Experts of a small language model.
Size: 13 layers, vocabulary 8192, 34.9M parameters.
Experts: 160 experts in each of 13 layers, 32 GeGLU neurons an expert, a sigmoid router.
Training: a variant of SOAP for the experts, 268M tokens, 4084 steps.
Below are experts of layer 7 (counted from 0) of a mixture-of-experts language model. Rows are named router (the router's row for the expert), gate (a neuron's input weights, with its number), up (a neuron's input weights, with its number) and show model dimensions 0-159. Each number is 500 + 40 x the weight over its row's rms, rounded and kept within 0 to 999. Numbers have three digits each.
After each expert's rows: "gets" lists some tokens that make up at least twice as much of what it gets as of all text; "comes after" lists some tokens at least twice as common just before its tokens as in all text. This comes from a sample of Wikipedia text that the model never trained on. Tokens count by the router's weight.

# expert 97
router:423518412482488549537446461482464518513513496476440499535533486460485485538550485444470534531503530496492515496464498517463491510459601538513425481487491534448492549522472477554523483474503514499522455489509459542498466568516611549544437515408503434568537574475609451447509483542507485469495439490547477501513524523548417498484481423508532480511510510541551480567499471522546545464505507492481484530539515484417543456483492497462513482438553517551523474546440513554499487403566570
gate0:494498519475528530524472519523533476582461608450446559538509502416437513456561547571456511504549465472492481556525444520508474543487475457459443428487486570504519529547472537473595477523454511576530468481533507521489497458515458575530469538490432549543487532531505469545488476453456455456544569547469498465461474496559474446450468539588570435494503514476511476479498553504467493501513495515466514597483466443477476488472512488539445455511534440540530505559568512481508519488483579
up0:477534458494548541493548507473548460475442562537492469544535469463504540525450516511504406540449488524483480498502551496531500521515448488492534530512506507495511484496508542488538429490462412404505477518490512562523509491568518616465439500443520459475518469512477505449428509509521498492530494523500446436489557525490494426467572508501516440458457516509504483443466510521475509531540541448505519562502493518514566385442499497524539520516585512471604503541529475378417558503473448
gets: " 1", " 2", " 0", " 3", " 4", " 6"
comes after: " |", "|", ";", ":", " on", "N"

# expert 112
router:524503526529437509504505459507480563563547569501520447563523443509495528486503452500466539540457520492575568498498535516484494478456550486487473489474600518536470541501462511449482624436502515466509517489545486560556497490490508527580471541482498439447561534435534475456471475471431571523492500432475453419459604558492513445538558511546528510517475476521522473512433453496511500527530479488461425501511453491437499490452547509435492436430506520477484504544496514518453481501601511
gate1:532484529555440533583562450500492486441475530482474493501525492521532527487543499436549556522586468511508522509495498550553441501522512474525508496535561493522541536454445488526465436547480534529546549448541472556478513433489536540524475456517445433464518457496553458456559455437479531423514493572548382461459518488467490445521489529511494488454527514440468475498511458524467486482515438465537496485549419513542501473561546478463450485476564481438466563455546440514499482559595469
up1:457445573459468561496505492542526531445515506469479593592505479470535520513581451511465489454442516550485442493485521446482555587416463449515472508518465531505501508555516530525475499426491407532481502537518536521524473475477515475465498578435545488518551438489542476473560428563451488508602526539447501459493541501457514445472464501457501459488457447539509538462541482500548487435451568518482473525463489446441512535477491518533508533497590565521515511505504489490503576526456544
gets: " |", ";", "|", " chronology", " each", " Won"
comes after: "  ", ")", "%", " —", " Votes", " %"

# expert 73
router:554519434524460540508456494512511553445561499534514451545482500523513470537617468496521565532519502466506476552556430476478586536455516504515469452521556522441497492521450400502513533513572498465502513484496488588506521503466509485504442536527430473541505511460531455485573534513502532597464494463424482495482571534550515486538419515518561427534437499551560484486436497541509409534462470502507420493555481521489499520540508472496481453504500461559509550469446491514526551472518432
gate1:527471476570519560499566526556535503479507504436506491438459488463495435463516404503535506498450479531513519471427508495502555484543492460627545466511515576495436539508513430536494471474447548448526488557486556488569519481503532455454452515493500487499518445525587496510507504531570526508529516524467525497507501534522517511457463519469492553553537499441529539547574508494550495487451512537526517521555476474499412581543527429468459563445573522498431492512494457445479447517596524
up1:548521415481418480478463544490471571469492461461534483427427541493471501480495488485412575473497534494477528493481452544576452470472542499503490502483478454525465473504491517495491474503410499472503442464510465392413479365507485510529508525460550520501551570549488539530508497483513495511449456435481487510556558476488509497488551507517562530554455514546494511582547472518482520500470510534471534527428475554531566547471435547504537379493492488560528462515495528488481471504542484
gets: "=", "\n", "\n\n", "\n ", "His"
comes after: "=", "\n\n", " =", ")", "\"", " information"

# expert 144
router:471523500479422489529483506513462515553536529553505415534507448529587530535474447471511510499442485527527541532453477494485511466460550463517521494455584568496455522503463502491520570463534441424531551510522477575532520483474511538536524480435514455496542593414589478529462506482440546515435466495543471423441539509497552458528524482507572540463530501528507429507447498584509549526573485488509434486441501477497519490522534534464497457474498496515518537500465589506399483494510442
gate0:436461513394514414457464581453421464512480411537464539502500432522456530454533487452491516479464503533486528585498492514523462524474586521506432469509471550478553536446435499508507529529455499475558418460533514509494450561451427575478441475497509526541501534519491457503426484503542529445514489490450472475511546489456471527519525521480504532541520531535523476510479450448469540572454523555451561487497506541519481526525544458463474470519468497604472519510473558513421491535441474
up0:575513493433470539487489506473472516489500464508482544425514508527455518443537464506464461499494532524488485546456542498596488570519469500505455462516464521466513423494510433445514464572486504471578513448473505548490531502496507566418401486494540522489471503470501478503435450463489562450412454538505514533491544497480465538504557538473493542537531497601528444552445541531523530594486559474447495484535544485471479487613513544519474432548511498550501454487512537594472491531466464
gets: " |", "|", ",", ";", ".", "-"
comes after: "\n", " 7", " 5", " 4", " 6", " 8"

# expert 128
router:507536447489441486522483495557534471488483540480481518514477443590499483516519528458487516564504519450499596492480474451489503457451500440500407515498608494449494520529560559535492529496548411450526501538569488461497517471481527464491449532371507443526547554447590542464516506487436480494532496514544445450499571497513603482487529462560472543478413504460520491510482553462467543476557484511497492411541460435453505516533498500454498465484521505512511494513478433539468536497512484
gate0:507478477455467485480460571430558423460484565471444451580529551456462503461446473403547497554484491443490459524520545462501545548477507457491471560519518507442493479476497404460517478527457501511510516483508485491476489548515488402503425513467471465450574496445554470473496466560532549537458545540441531464536537458492498441451404508504612545511517498525523563465531523490511480491522453469470446547465482530462537494474429514443509493546540504517472489486504489502484553464564562
up0:460478491509509518509522515453492500487492541564426488583524470497449480491547561553436492423491414498515471560531501532485522540534510502485492522418438564521526512560447553525489502558532520468483557457496454578500585503571497488478513543494536456521412492419469503564532466571459461445530503541576470478507481573462518497547455488505448507500552485530472530535529441457539473503389519485453470474479446430509526503494441498581500412484506467473513507529517536528519473501440501
gets: " that", " he", " which", " who", " also", " not"
comes after: ",", " was", " and", " is", " that", " where"

# expert 131
router:472445551472503558523493473545506524482473569568515510579515464573573577564515468497535515479489536482494472529540419519478487416398591519490471475489512555476524528512479483495508557470509471467533498549516495538544475550482519446512554579484436415511508486456518528425517455492459527540498472534565427454539494547493457444518442564508536476485499479477470500441491511493471470480510467456539500467568522520514478500530474468427507473449513430514410540488480484596471524480573528
gate1:516527455582552484462451397518521432532532547534487502521507510495482551495533554480522507464477519564493477552449462480524503512537535440479513521523557559518408507529431484492459472519527499464546449520479455552467534505431519439520485521558487535541443513443503543403397457447466492526526471551487474528533441477483508504536471534561442480488498450464470509444548520528466457438489469482482521508522437490529524521609506536529438532550482504494480528551521516564520475490614558
up1:492442443516498546515465474475598520443476450501509507561518541490394491496526496432509500484491568506580492464444517541488446557547467439444539554558551517510469440525416497468526496531506467484510484560537466532519549538503500473486519520545508499533446470470537496511509527523447491454513462481564613519477391500464526535442542507513466544459562484535508517551545478524481527456495455471527567551473431506493512488568458519548427533510452472575555523477459472463422473511490506
gets: " \"", " '", " as", ".", " that", " “"
comes after: ".", " |", " as", ":", " that", " Episode"

# expert 34
router:488502440556446596517474486556527526532498494507473500506516497588467494461574507491523543559470562490507484562501480505484618572485574478519456477562514506485414520467457432501507522486511449452526493549523464572503513518435526517523447599491483479578520495548552509455547501502485559515444530479448502523571589483514476544481498528538594472538453509491556453544454490543521458486471451503476525522539518479500537518511483494450519459480544459507486507510385442498461513470500440
gate0:438481518547571575408501380518485471498442531511470489463473501524480452515495484544507537468541445520539492496548544407515518501510489529486575511515509529494495516448503483545463438459440514426568499537533462472484543553481455531483473519511495453496538503503479556509539462457567573545495496556509576508510504422516509538515532468522460444457540552468525441501478541562453537509489490442475506436518489590550538542431504426595497524503478505529452488474445454472460441456515486
up0:435592507497505555460437518511485502553461500454474437445453443530558490402458494540472555503523491494527526573451503583462562479476512520513502465440501552404576487464466472533517483502426549526490448540461447474485495493422507465491492457488547533414398504452487532549581483507442564486549516473569510493443497531495540444521517471500502528536514495545572464523509521519546505501490517474455469503472491517492440518441495451561490520521486481476487544517489540475601501495546463
gets: "\n", "\n\n", "  ", " He", "He", " information"
comes after: " |", ".", "|", ")", "\"", " information"

# expert 44
router:445465390486439526471426460467514551501561474506452501482487468499534475574567478503480549584486485530483604481425504467503464532476564548472488507474512518484514547461482452541538502489491450514483489531494465520520470537533552498587516522402545520560573487494573466471575490499465516480517425524552509530528558510541441510528537445500522497517475600487521448536516533458490524524538537537468454511519455507405499443471578515501518487496516501560519518510484494553522521431566554
gate0:463430499501580474462570543501555482425541588460482455505452591508522425485431487477571526481545502466465470488435532499568523550569514572495426430484536548519474536400462500463497453500499569536488482511481572479531464552444481492581522500465445484537554502509577528474507500524443517527547528506504492485542472528528525533517494444478460498476460498499502464511477479462423530526463514473458464446483516458532563492457514522497545553517503535579457500540530559504477511493565550
up0:498540485517432593498427413493540523469584483476491444554492494444544510494560535536515512430394477485549529517557526444519470506466528430443542547514475570439469469496444456506528540477538438466481601511475388486463543503532439476443545500485493512522511547496517466516499452503546540507520492538499500489550456482508498518494515497499465474490522543535491489503483499510469526472488464467489520474505506510525504552599559462460543533511458397439502503459530503450518499627471475
gets: ")", "19", " York", " London", " Canada", " England"
comes after: ",", "–", " New", " in", ":", " South"

# expert 38
router:505503499476497588574436495612484525570574507484498461498503463472505536520518497481525524460497505539522538494526517479467532559475517581472450517467534492449530520454519516573567491494512407529500454471535499444500465526484537528528411527446512429496532489366510499508544506483530478512477449463547439449563581533516469551491487498490496460530492564500445481480465527425481504507490492510535535454465456541465507479531539435464457496498417439541506485567504549553456553434551483
gate0:545507559453470534514500469553534452510476474492512413477547498530519549466496504459545532515490472471511539437531517507388579577589485518517450553458540496460601464484492498467502486427560538463502496561522450509471469516457473538515477529474473537483550503489508579457506508445499508471542564505473463486491470465546450480525466514545497499537510440490505514541464554478472547538504480475500550520425503491511424524435470452408431459508469468586580507455591502515566460504496465
up0:470579528493552553587493515649589515504468483496490530568516450589504485514493488478520521540438413532481502515517521432528530478527549533562461472633480480519524488580469549473564468524547489506480507445536536493462436496437515569499459536452514549479478460492467515504490516506558483473517498474492512478461524538449486544542516561527552506557525481470452543515426502561546486530529464466518530528518567475444523459469518498529562485520490471513483419509481527535538515519471503
gets: " United", " World", " State", " state", " States", " University"
comes after: " the", " United", " a", "S", " The", " South"

# expert 19
router:497508532469515485504460466528485464502523545520522471524538463538492473490495513471568533459543545434525469504525512505441507490490496467562446512545593479479412514504474524490529484461511360463511484462568465529583512536488518446567496490398449463554532463434493430380553475487460497520503482470506477443524546476538460548479513441509469508510431471426595504537470509485519537445493520560500521501553495432480454482507528544446539436475504509506459509473475545498575461450529488
gate0:508542494520541505457515501496453509506474578572418460487474435536544538506600493516545565476566548560522460479470478468523567539472559444572512476458522541479541479551495480473481463477538498504539482477487468523420493538465452539547486476512451433460467547526433520515491510487567515455484487468522435511509415498504490500510485536500447533523474493501456540539559519563497514443495545499372473496528489576516435562501518463539473448488486421486455443459477466434512524494408496
up0:465492399457488507500502556460555466551540546467500519476361486497543466475436511527477512466468532552525554516466503564530468512516490446469476509448467514515500465515546568459528478487477463492481500481550522551507475534464538482505475501492482567487540538499532580519545413443472455522484450485538524469429434543536452453576492390502531538546490512506527443578467478442469522464503511532470432483432483540511531471522515522534424525559500480530575483481426490530503450437475524
gets: " first", " all", " second", " most", " other", " two"
comes after: " the", " a", " his", " The", " and", " List"

# expert 36
router:477532443490487484481471494489475525492505546480455514458534499516475496554530484402474538554512501549481503494465514517507499471506592550526472481464521546503477551493472418516503517504513523546534510435483489533584478571473600505580527538432547476541558545492582478473576466509478527449481480563544476528618518502563459530496482424472577501501499533525524492535486487495536483497485526524458451513561475507463546421538522536461472459468583518596508475568497498551525470468582555
gate0:514463489418542531474498455539535521476523482570571524504479508437478525503495504485538516447468497549445427552524527529451489507461453471558436505460534524462478451524511577437480417481527452532558514427441466477511498506506494470478470503529546551455541473483412495388518501548468540519525522577500544538512485509482480554516480457502487492540492562539517437507503507482489474477439429496415458496460429473504484578554475548527445574507499489516573571507505561545555548501442518
up0:512516520562436542444538582438466517565523514603439480432472466463444525504480489493508537587497492485559521495558476558510492484493477434488486495517453455507554528452505531486497506504536496550472475485494544468514521546535450482507545465410413583520417505507547449553465536536480481494453502457504504559514537598451451488492536556480529459456469409492491475420466510491484506506460506504458483493482566484453544488504553457520575495456501504441498505405507441480554504508497458
gets: "0", "1", "5", "3", "2", "4"
comes after: ".", "–", " (", ":", "′", " $"

# expert 130
router:473455515461490526550505384579498588527486497540491532541475471559437539518558524495499628487462559509524488619461466439468523472544570556408440505437493570509386526505526509488550542487482470482583468458544497526497488511453520505506490569484498501520503502471498457489535460495439592497526499520448483470523514543522502516509525483518527535486475518514497471472476499454464517544469504464494495513474518517461581534492552536429494438433509526541527514514493516472485446448552523
gate1:514519523548519448523491436486535471448489444526542526501495501539525490550504544536505438502474513483500455572545550485463505486544566460428484498412462553461429517450516490582462433548539512500507521551467476525428468439486503489529457463500595499463484552567459530530447496512524459460502485447488536501567477562484524536535641478526541573495568569446535516511514492513498480499452549431488536502478477478429460502490472473515412529541480510467509525494445571486464480451503457
up1:503473518562559490476440534505529474562496483492528532511483485501481520535586477516452586513484598554511490464461560447485474468564454503548523486519451514511469524530523423472479515459471557539564496513511547510497547506474577565493493493524525510551531491488514539461515466493440496477539367474433587524461483462477525589554513494453493478455482505516416439506529510512516465562534499474518562514558508545467526572556590516442479496431514492559550528512442558492525466476493518
gets: ".", " \"", "b", "J", "N", "ée"
comes after: " U", " No", " J", " St", " M", " S"

# expert 68
router:490472460515458560546461453506488520499519504471538513469469421547571511455500483490476515461527518544557527540496522515484495510433614497537449556446562535540413499501474523505519509533637463453472486450510509556599493519484546480544436580474453442550524498435479449440444501450486524560482541489544418429573536492567511483576488497540489463498431525484469486500529571484479522480472537525453488548506467515515487482510512517465478489443533476525477523515480533513452493501573474
gate0:474546535525574509482460526461479520432480550530508524522467541507388529455512445477482506494507549474504560506557517514454533553527419564510532570492509536508539500463540514502516441525511467435526446436486525457464517514557560508528476468478568581545524503507563497516531520508455468412468512481547546566574515511493423507501531532462414492490586529541516497522471505570538483525502534464535526472502392486435550510492540545496546468524509484548543540451558516541444470519429521
up0:478514492459499479554516442432529510497525449503515610527574533555532403488430512457443505502510547474545527570490514528532545578437493556519542455489492434498492494500477518512507563509554489512492521511558554451533513503485512491521427507463401605563562497542538497516469522552505511474516463506441466563475512555517559475546438502562493477496500473522506510483463523472528614518534479474479414433473463499489521504517472477528533467572500602472489523443509487469452498501475472
gets: " the", " his", "s", " their", " its", " her"
comes after: "'", " of", " in", " to", " for", " on"

# expert 18
router:490541486491442517505478463463503523478496535472441539500517489550477530487538476418485541506508552517474513503487490474498492474499590565503461460472514531488483556517496460556513491472504513533536542444488490500586508572446567519577524561386542492531553524510585476447543437525463516477510427504511481533580521537546407501514480409504585475524523488536534454528485479505544524489510525505476428521523462552468530457496525540450520461475587495623463494548493530514519488440549573
gate0:592505541531495533508434526549600454509560514478523504493513449469478593445549502460499615460517466450424465431487527490500495509533479448522525548471582525472525527547435422485507503447497536410460523557463456555508441503509555600504491547493525517474437478442530526453516458485489488449552432548453498491572498538516472452542472473502548496460490555518480467444517486463421507491453463468502490494483473511477522473539547519497530458513490432472436491503530491479519470538496542
up0:535504458481499456502415476528487474488521500465504530458464485496516544471497471487521435442497516548448410423445546474437478491492450466477435526468523560534458424609501490488475488557531509429492551478429500528501474433512510552490474564553427486486543495408508544506571438470526594462524443535485481539517484536481508519570503515546547494451571472556450573455556454537507485496459545535527439537489514500515523519474529514534437497455542479454479460498502500509531471447459556
gets: "0", "1", "2", "3", "5", "4"
comes after: ".", "–", " (", ":", "-", " ."

# expert 140
router:496460459546426541486450498553511508555453499513485433517561537488479509508513457473464509521472541505569477511470512558517512458511509520518477524469520504448350528404465473499522512505637475453518464514515450473495522512433513508502433434468484415467529508476542473485506474485504482501467515532552531514544563552589492419468543468516538465477465528411514431509489493485456491463484485489464446550467549465491470559480523487448494491498573555482524522533410509496465509487569436
gate0:478517480490603521535381521476482545519501544472467532511547429516441492498489515565505522489478458515516491580486456501487532512473573476578543417489466491489490539500534508542533515510488417482441480531423429523447573536479514536482420473517475481544499557515552461525478495467468503498511433543470551543516591520503516459507495495538449561421475433489448474459525533490498515486435489476447482559544557489491533460569509506490531482527415478516412511444491444519427494477478480
up0:551534461454548443472500491496465428460434460542506443514472487521545504497536510450544484480460504428416534469541614502506486468528506505456400556461477481519491495472504497522473440498496558470494472555535512494466553544496524568553607471481490505471482471503494485477488510494509478582460542468432468468429467464478536519549431526480456439563543527495499520493402484486468480500487427558537503466503528450493527532419472458527428532530461520552439539485500510424545539459468538
gets: " In", "In", "On", " May", " November", " January"
comes after: ".", "\n\n", " on", "In", " in", "\n"

# expert 45
router:507449443470493557523463442488503543489535538464551527519514475553551535456479483468460508448495518526556524538508487492479491501453610504498450597451541567500476499522445535475540519472604435442482504466536497516585507532510515486513449586483445387540516540478474450429475536440471516542487528471560439430578531488581499489595481472520475441467466502515496442500499603475477551493500500534445498507525468533510516421506505509458471512482512485514465491508499532490476521523561485
gate1:402463492511507522511572491454431512524522518501440508478475435480511479413423481465497464489502518559544496549507519441421456520520510548455502543498536565458489505485541455490537514506503507503503501508525484525487508433488523549542488500509484496578480470506446479488461477467455491471507524492527548553441484489630552409478526443570513482541458482517540503402436487471453463560528532454433487579466512566542493453569424465531515421493531535524516481497484425480518460532545534
up1:472419439478475515555458448507579469570426450466453544515500402531466465420507519495512430558497418485500521535492515450478524519457435496516495495554506474452484499535496459495494442536462489551514449513486438508473475458516473468473464565471472431524540501515426501511453569448481498533533532444484451550440514462525515446451481468502501514546522497515494462446560525457533554565497512425505565464540489508529418430455490473421534497447449550552495522539526510446541453518503500
gets: " the", " his", "s", " their", " The", " her"
comes after: "'", " of", " in", " for", " on", " to"

# expert 13
router:455478541476516511450448432531490529422441512487502516559477500577514502457495403488486531460461563529550509485548439486492503510433506547499489525462596545452513494524529512495472568459608374515576518478520479522512511555470545503474484511433462428552518449473609468446461460489453501481490430492505486487503518511540535470503502472522463462486459523450526550481473549507467531493505418456500470493516473477492491523479541487451506457451543545498480600495460520528429517444480531
gate0:401487492562533541501469478508491552481480540513461485485477516501511478520515464500511485520491500484479491498497449590495549450440500550518456544491393482490531549460450516501581501482569441493479477543501511542557481525428456546464472504539517514509396480489519495449471510494500473465580499497488427585461473485462503495490571446475463478471526561461507539506512503446527550533579576541396463551485504499463460534408551498476479479530488491536418480582510440528513466564564488
up0:520500478456438529515547499475486518478486544474540501536534438470368518503457361455501512528424520527458480486454487494514475495409590547535453517470538494463467496419507494476510463498449472520519513461517491480471456456516518474457517460432482498510504563524509459602497452551547507514464507531473566447522476508496438511511463545546517486492459450483476521458460480442539457510627445514572517486467535552539548449490511450490505572553527505471510511528480442513486479447542473
gets: " and", ",", " or", " &", " to", " can"
comes after: ",", "s", "y", "e", "i", "a"

# expert 66
router:471484439604503514529496531497483529480517490567457444540581524518460445529605470479533523548478467514558498494485480485476576501475526488506469470516501508528538511486489454537510542494539491513521497518516492536565509528444486497483433565489450481611518465440560442481583493527510624599502411463472447503484507513496517502559520484517580470544486483519560493462411494493508412528494462483515440472504481513463463536511524470476481412516482459543534510452487500544554534454555501
gate0:498499487497440441486524516466501558516472478518503493481502489453482563485449520516475560504533542583516456413488509578517491537536495527479517484504468534511532470516432607464504576484538485577460461483522438472464523561499554477476540488555445439467449461436565441456546555540537538526516505471519521455525528492536441502519417391508509485518512413511505534484502486483518533445496443470535500455468450455565544574526507460553519538567548493519518499546489471554515560484416466
up0:523535445545604523455496414483443548485493538568499517492498501478467487443523545607569509508461498450489522502514458479457447479484457442501467473481468539569483507467486460511520468518513457482514466409533492508546475480559516489541518481487501502488528482475520539515453525431491535413466471503566538468503500545473534467477426572517574554512527475505485461502497508436486448504560525460559450539494449508463536522496544475542469473513545581489448498506478650501426519495471421
gets: "\n", "=", "\n\n", "\n ", " /", "("
comes after: "=", ")", " =", " information", "\"", " Animalia"

# expert 6
router:486515481479477527523417452555490510419505518464405483512551505523530493531516478440489523542485517525513476480477462548487537439483461516520396473520625517484493506455478488480507521510538499421485510544527460427480543485497510431530486491422495461467549496476556454435574475420501493500473498469461500504550543606493516455496482425503475419490464470567569485542516523541466499519485495496461507459578506514434470565544508510389549452483518473486450527551455517457501551489504527
gate1:598576507542545488422518523498506459422429486548489455584517509486561459549526513502524471440532537546484578498452548495528567497537470469549469532538588439491485497490451509533559525471556510487442481558515494527542448505551544449515453464456484525459494542471481540502486421491488525514532467551443496537519482523542461493511443520504497513489426514555468493479493495505412479465493529430437512551470527540424557503563530531470549494462556462500564532526496556483433532470556467
up1:588451542560484507414511603515518557436494496426479526527530522457515472457475492496499464440503480602484442521490518488459514511517540533490491409459520525498508563490432528469494493587526554485440567525445539547450462462456504441456532510504537497507516478471414434519493501518471533525480453499523537436545474518535480499503450494487474532477475473426504493552466502465500456519449483473451542549511564482414493536551457518492500526558559439558521490551477460443545570549528492
gets: " It", " there", " it", " to", " exc", " due"
comes after: ".", ",", " was", " that", " which", " and"

# expert 142
router:432542453456504575514498449535456523497498492447484521495470434539584495510489485485517515482533485510522513492525456497501508582380512546546462505495553511491505495485551557542561541480491423523476483457511466515561507517523516516522452481370487488539547530469468484473498457465512514546475509450524463452600600497517469563468535415519472467564454552506462454519499565422442539498524555496515475486523481542445495517499451484453460450472544502544456531547502512549462540450578481
gate0:485501475469559520513513510508521528453497505486479417519501529476468436512482451540546540467525518499602447503478584463585540469431510468510521531572472547471436500476447512498460503565494489497467538477513475494507516465560603501551452515436502519514510440450487478516430499528475462515539460433521437504527498528392449474514480492516458482438500497507424516442489515501476498422445519522541492576463538446456526448504560477482529389458556522518477440553542531490440530449466492
up0:426414516506464507497516516454430486527486488511448558524530480559529436520505476524508571475538469513487469449462514474475443487503507409511461447506499471488552586519519506504475511479439516496496532541569549511508511504513478492502543516553543502480527502474491500550542516562453553472481504394479510512506557413512539495411519564522568484448548501520579491501505574463465530489524494561508544523502554531415536579565510536459530523409477554476475479459452455583458471565490542
gets: " American", " British", "n", "i", "al", "American"
comes after: " the", "'", " a", " an", " T", " The"

# expert 50
router:494525516534508504537489443513465571534572549512489415548579389518594503461450496539446509493500494477514534547524529475505504544453517475494484556454560520507455518464457495513493557507490503490531553462539499516544446545515513504559484495455527461518501649485515494464455531448379579514495539502546516421503581506569488468538505556521505480457481500472469454527490493450529496478519481459480465469535515554504498449516558532509474464452448438475513529544496567540425485468534497
gate0:473489455458480511554473518493523565449535454509466446551456531513543507509565515532485476542524453537511518536425510548570453509496490509586474514491497438404512528485512478508499478472525535492514476486518451495504472484491510505553443537448543466468499518490503472445510511428567533474548596613494506539524571562487493476469418546497516555546486532493468458487553418526536537482547484461496447564470417496440443503525459523446581489519568537467542514492472444516534565517419516
up0:472539606473494527467509546544428515473530479543521438507455513482465585568465522516588424539549483508480539442478439476532432493525479447493456454508527451479594495435553486424492463478422570485559436501518494504566492529489457507530529551422461503476532547406530491491534515506481538567467527527579525496534531554502472525500537452518498479506515502494465460513524478540517522490457443464585481436458462487540496540521484521508500476512477522478488469523496456498469400533546444
gets: " the", " The", "The", "|", "-", ":"
comes after: " of", " in", "\n", "  ", " on", " at"

# expert 107
router:502468489499493555563485390506484561451536567503536520472541468473613521460465509453484538515524505492508548505534443498488514507440577533503441558486578524494440514493472525467501523516572462493492505506540483566513469538509536491543492528424526398546510515484488496423475531428392532536496550509491445412580549509552456531494542433567487432527466485459495445509492522521447538481461511530499475539517465550504486445505522499415484494473532442505485528498513534535493524475569465
gate0:545447506536424502516477434497505532531524543529539474468506457468567524527529486497506405540496553502563504523509571541444522466472510412463517564494496523488556495559500499514431445445460520543465524476506516491512452485485525548440488458508508581543556480516511517552467542456442534474518539519463405464498569551469511584446516529452483513504493531535548543552498500468471518491488551555472499418432544571527537515486562496399538450512515439507492468433519552487497544445477438
up0:543467521442539457494451452536439473516533477468567546480516534437506547548528521475538442449496491471427406462546520496499531489459511511577520549488455434522458510539508539552489455522518537572487500516484568449503491549431426558578505528452531595495487432563453459547472491554527564503477526482494422532546574581504504437478528547536529466473451552506428467495494501443566534504515502533512467518451453515429486513475501468491496503525476492444499465560477535534458468502501489
gets: " a", " an", " the", " The", " this", " This"
comes after: " is", " as", ".", " of", ",", " in"

# expert 91
router:529473497495488580558432426495513564456520553509574492468553504497573502440452522440484514461521519508523571514514477493472532492423580519472422568474526534484450495490473541482505522506581457492529491478545503563562466536504545478557508507446519372517494536486509469418496506438434539551490555509514463424603542498552462545518557466566502454512460487451531457506502496507460568484456466504453462528499459504498481465476493487470495500475556464487477535486494533531510487453582464
gate0:550515454507608503552466500525515543433474514500495561455570514475575562494521473465526533493463523478489464556503476479441562487419543488510507512555475524552503487587471510509480453461531489518483495527536581464531539503466475517460501479517499521587452521483396493518577478500469594503528531498494455481457519457501505499542500447478579548519532463516528546499451499507470529563423543475512490496482505402502512427510517516546510459525547475476545567422585539435503502495528579
up0:455533578555489513444480507492500499546474476510594471417507502389515486454513504543447561459479490516555548472472482525486442545516522502466542467468481440465412544467471497513506526499453519545493543501526448462567510448462487466528535521483521510415469517491512500498447396482517423479493469467485576479505452482500508501433439580529553452484409502489488518477484461514481472458496492471498492430428521545453507436523562506565518502517382489576461539527504507502519478475552501
gets: " a", " an", " the", " The", " this", " A"
comes after: " is", " as", " of", ".", ",", " in"

# expert 89
router:509526555516411484535506496490518585558514541540486439549521405505499522516475431475509497474463488497522551531484529536465549559507514458517496461481565529512464524529437531499517574502522541456503552434555483591565452503456511480499498556470535455488518541463583483447501507473408539563514433447507478441441580525528559525556530475502512502479470492487543453527422511491543488532560468540460433506517486487458527459474572505483434403467513543502517530537519579519478509474537497
gate1:535446509521499472574537468496494465538463463464488489584555497381483533563483544478590503537544497499482579459524493451492493484532541508453520443528446544518624517495509506501474519539545486483494459492484499459515515496512564522546528405506465469475495508492508520570437505586526494570479498458545394524509536516461508474534502492507521462519459476498407517530426486451457542562445450520482534515529463491556499516466475487527460513578471591509515528565531474537439492469534476
up1:459509531548555447487526570499494424557500453484443561479477479513499496515508465491518439561540488510559551489491548543506567528487489516468506518463538501470516570526487556461501548536511430465571536517513496500508477535541558520493469402511553546503485535511510447578483544545472556497506529453518431517492562490606525550455575483527527457527521470498394439550483455456593506517494523459528482523537538497435524532542541501519456479529536483439573509518451477565447514467555454
gets: " |", ",", "|", ":", ";", "="
comes after: "  ", ")", " 1", " —", "%", " 2"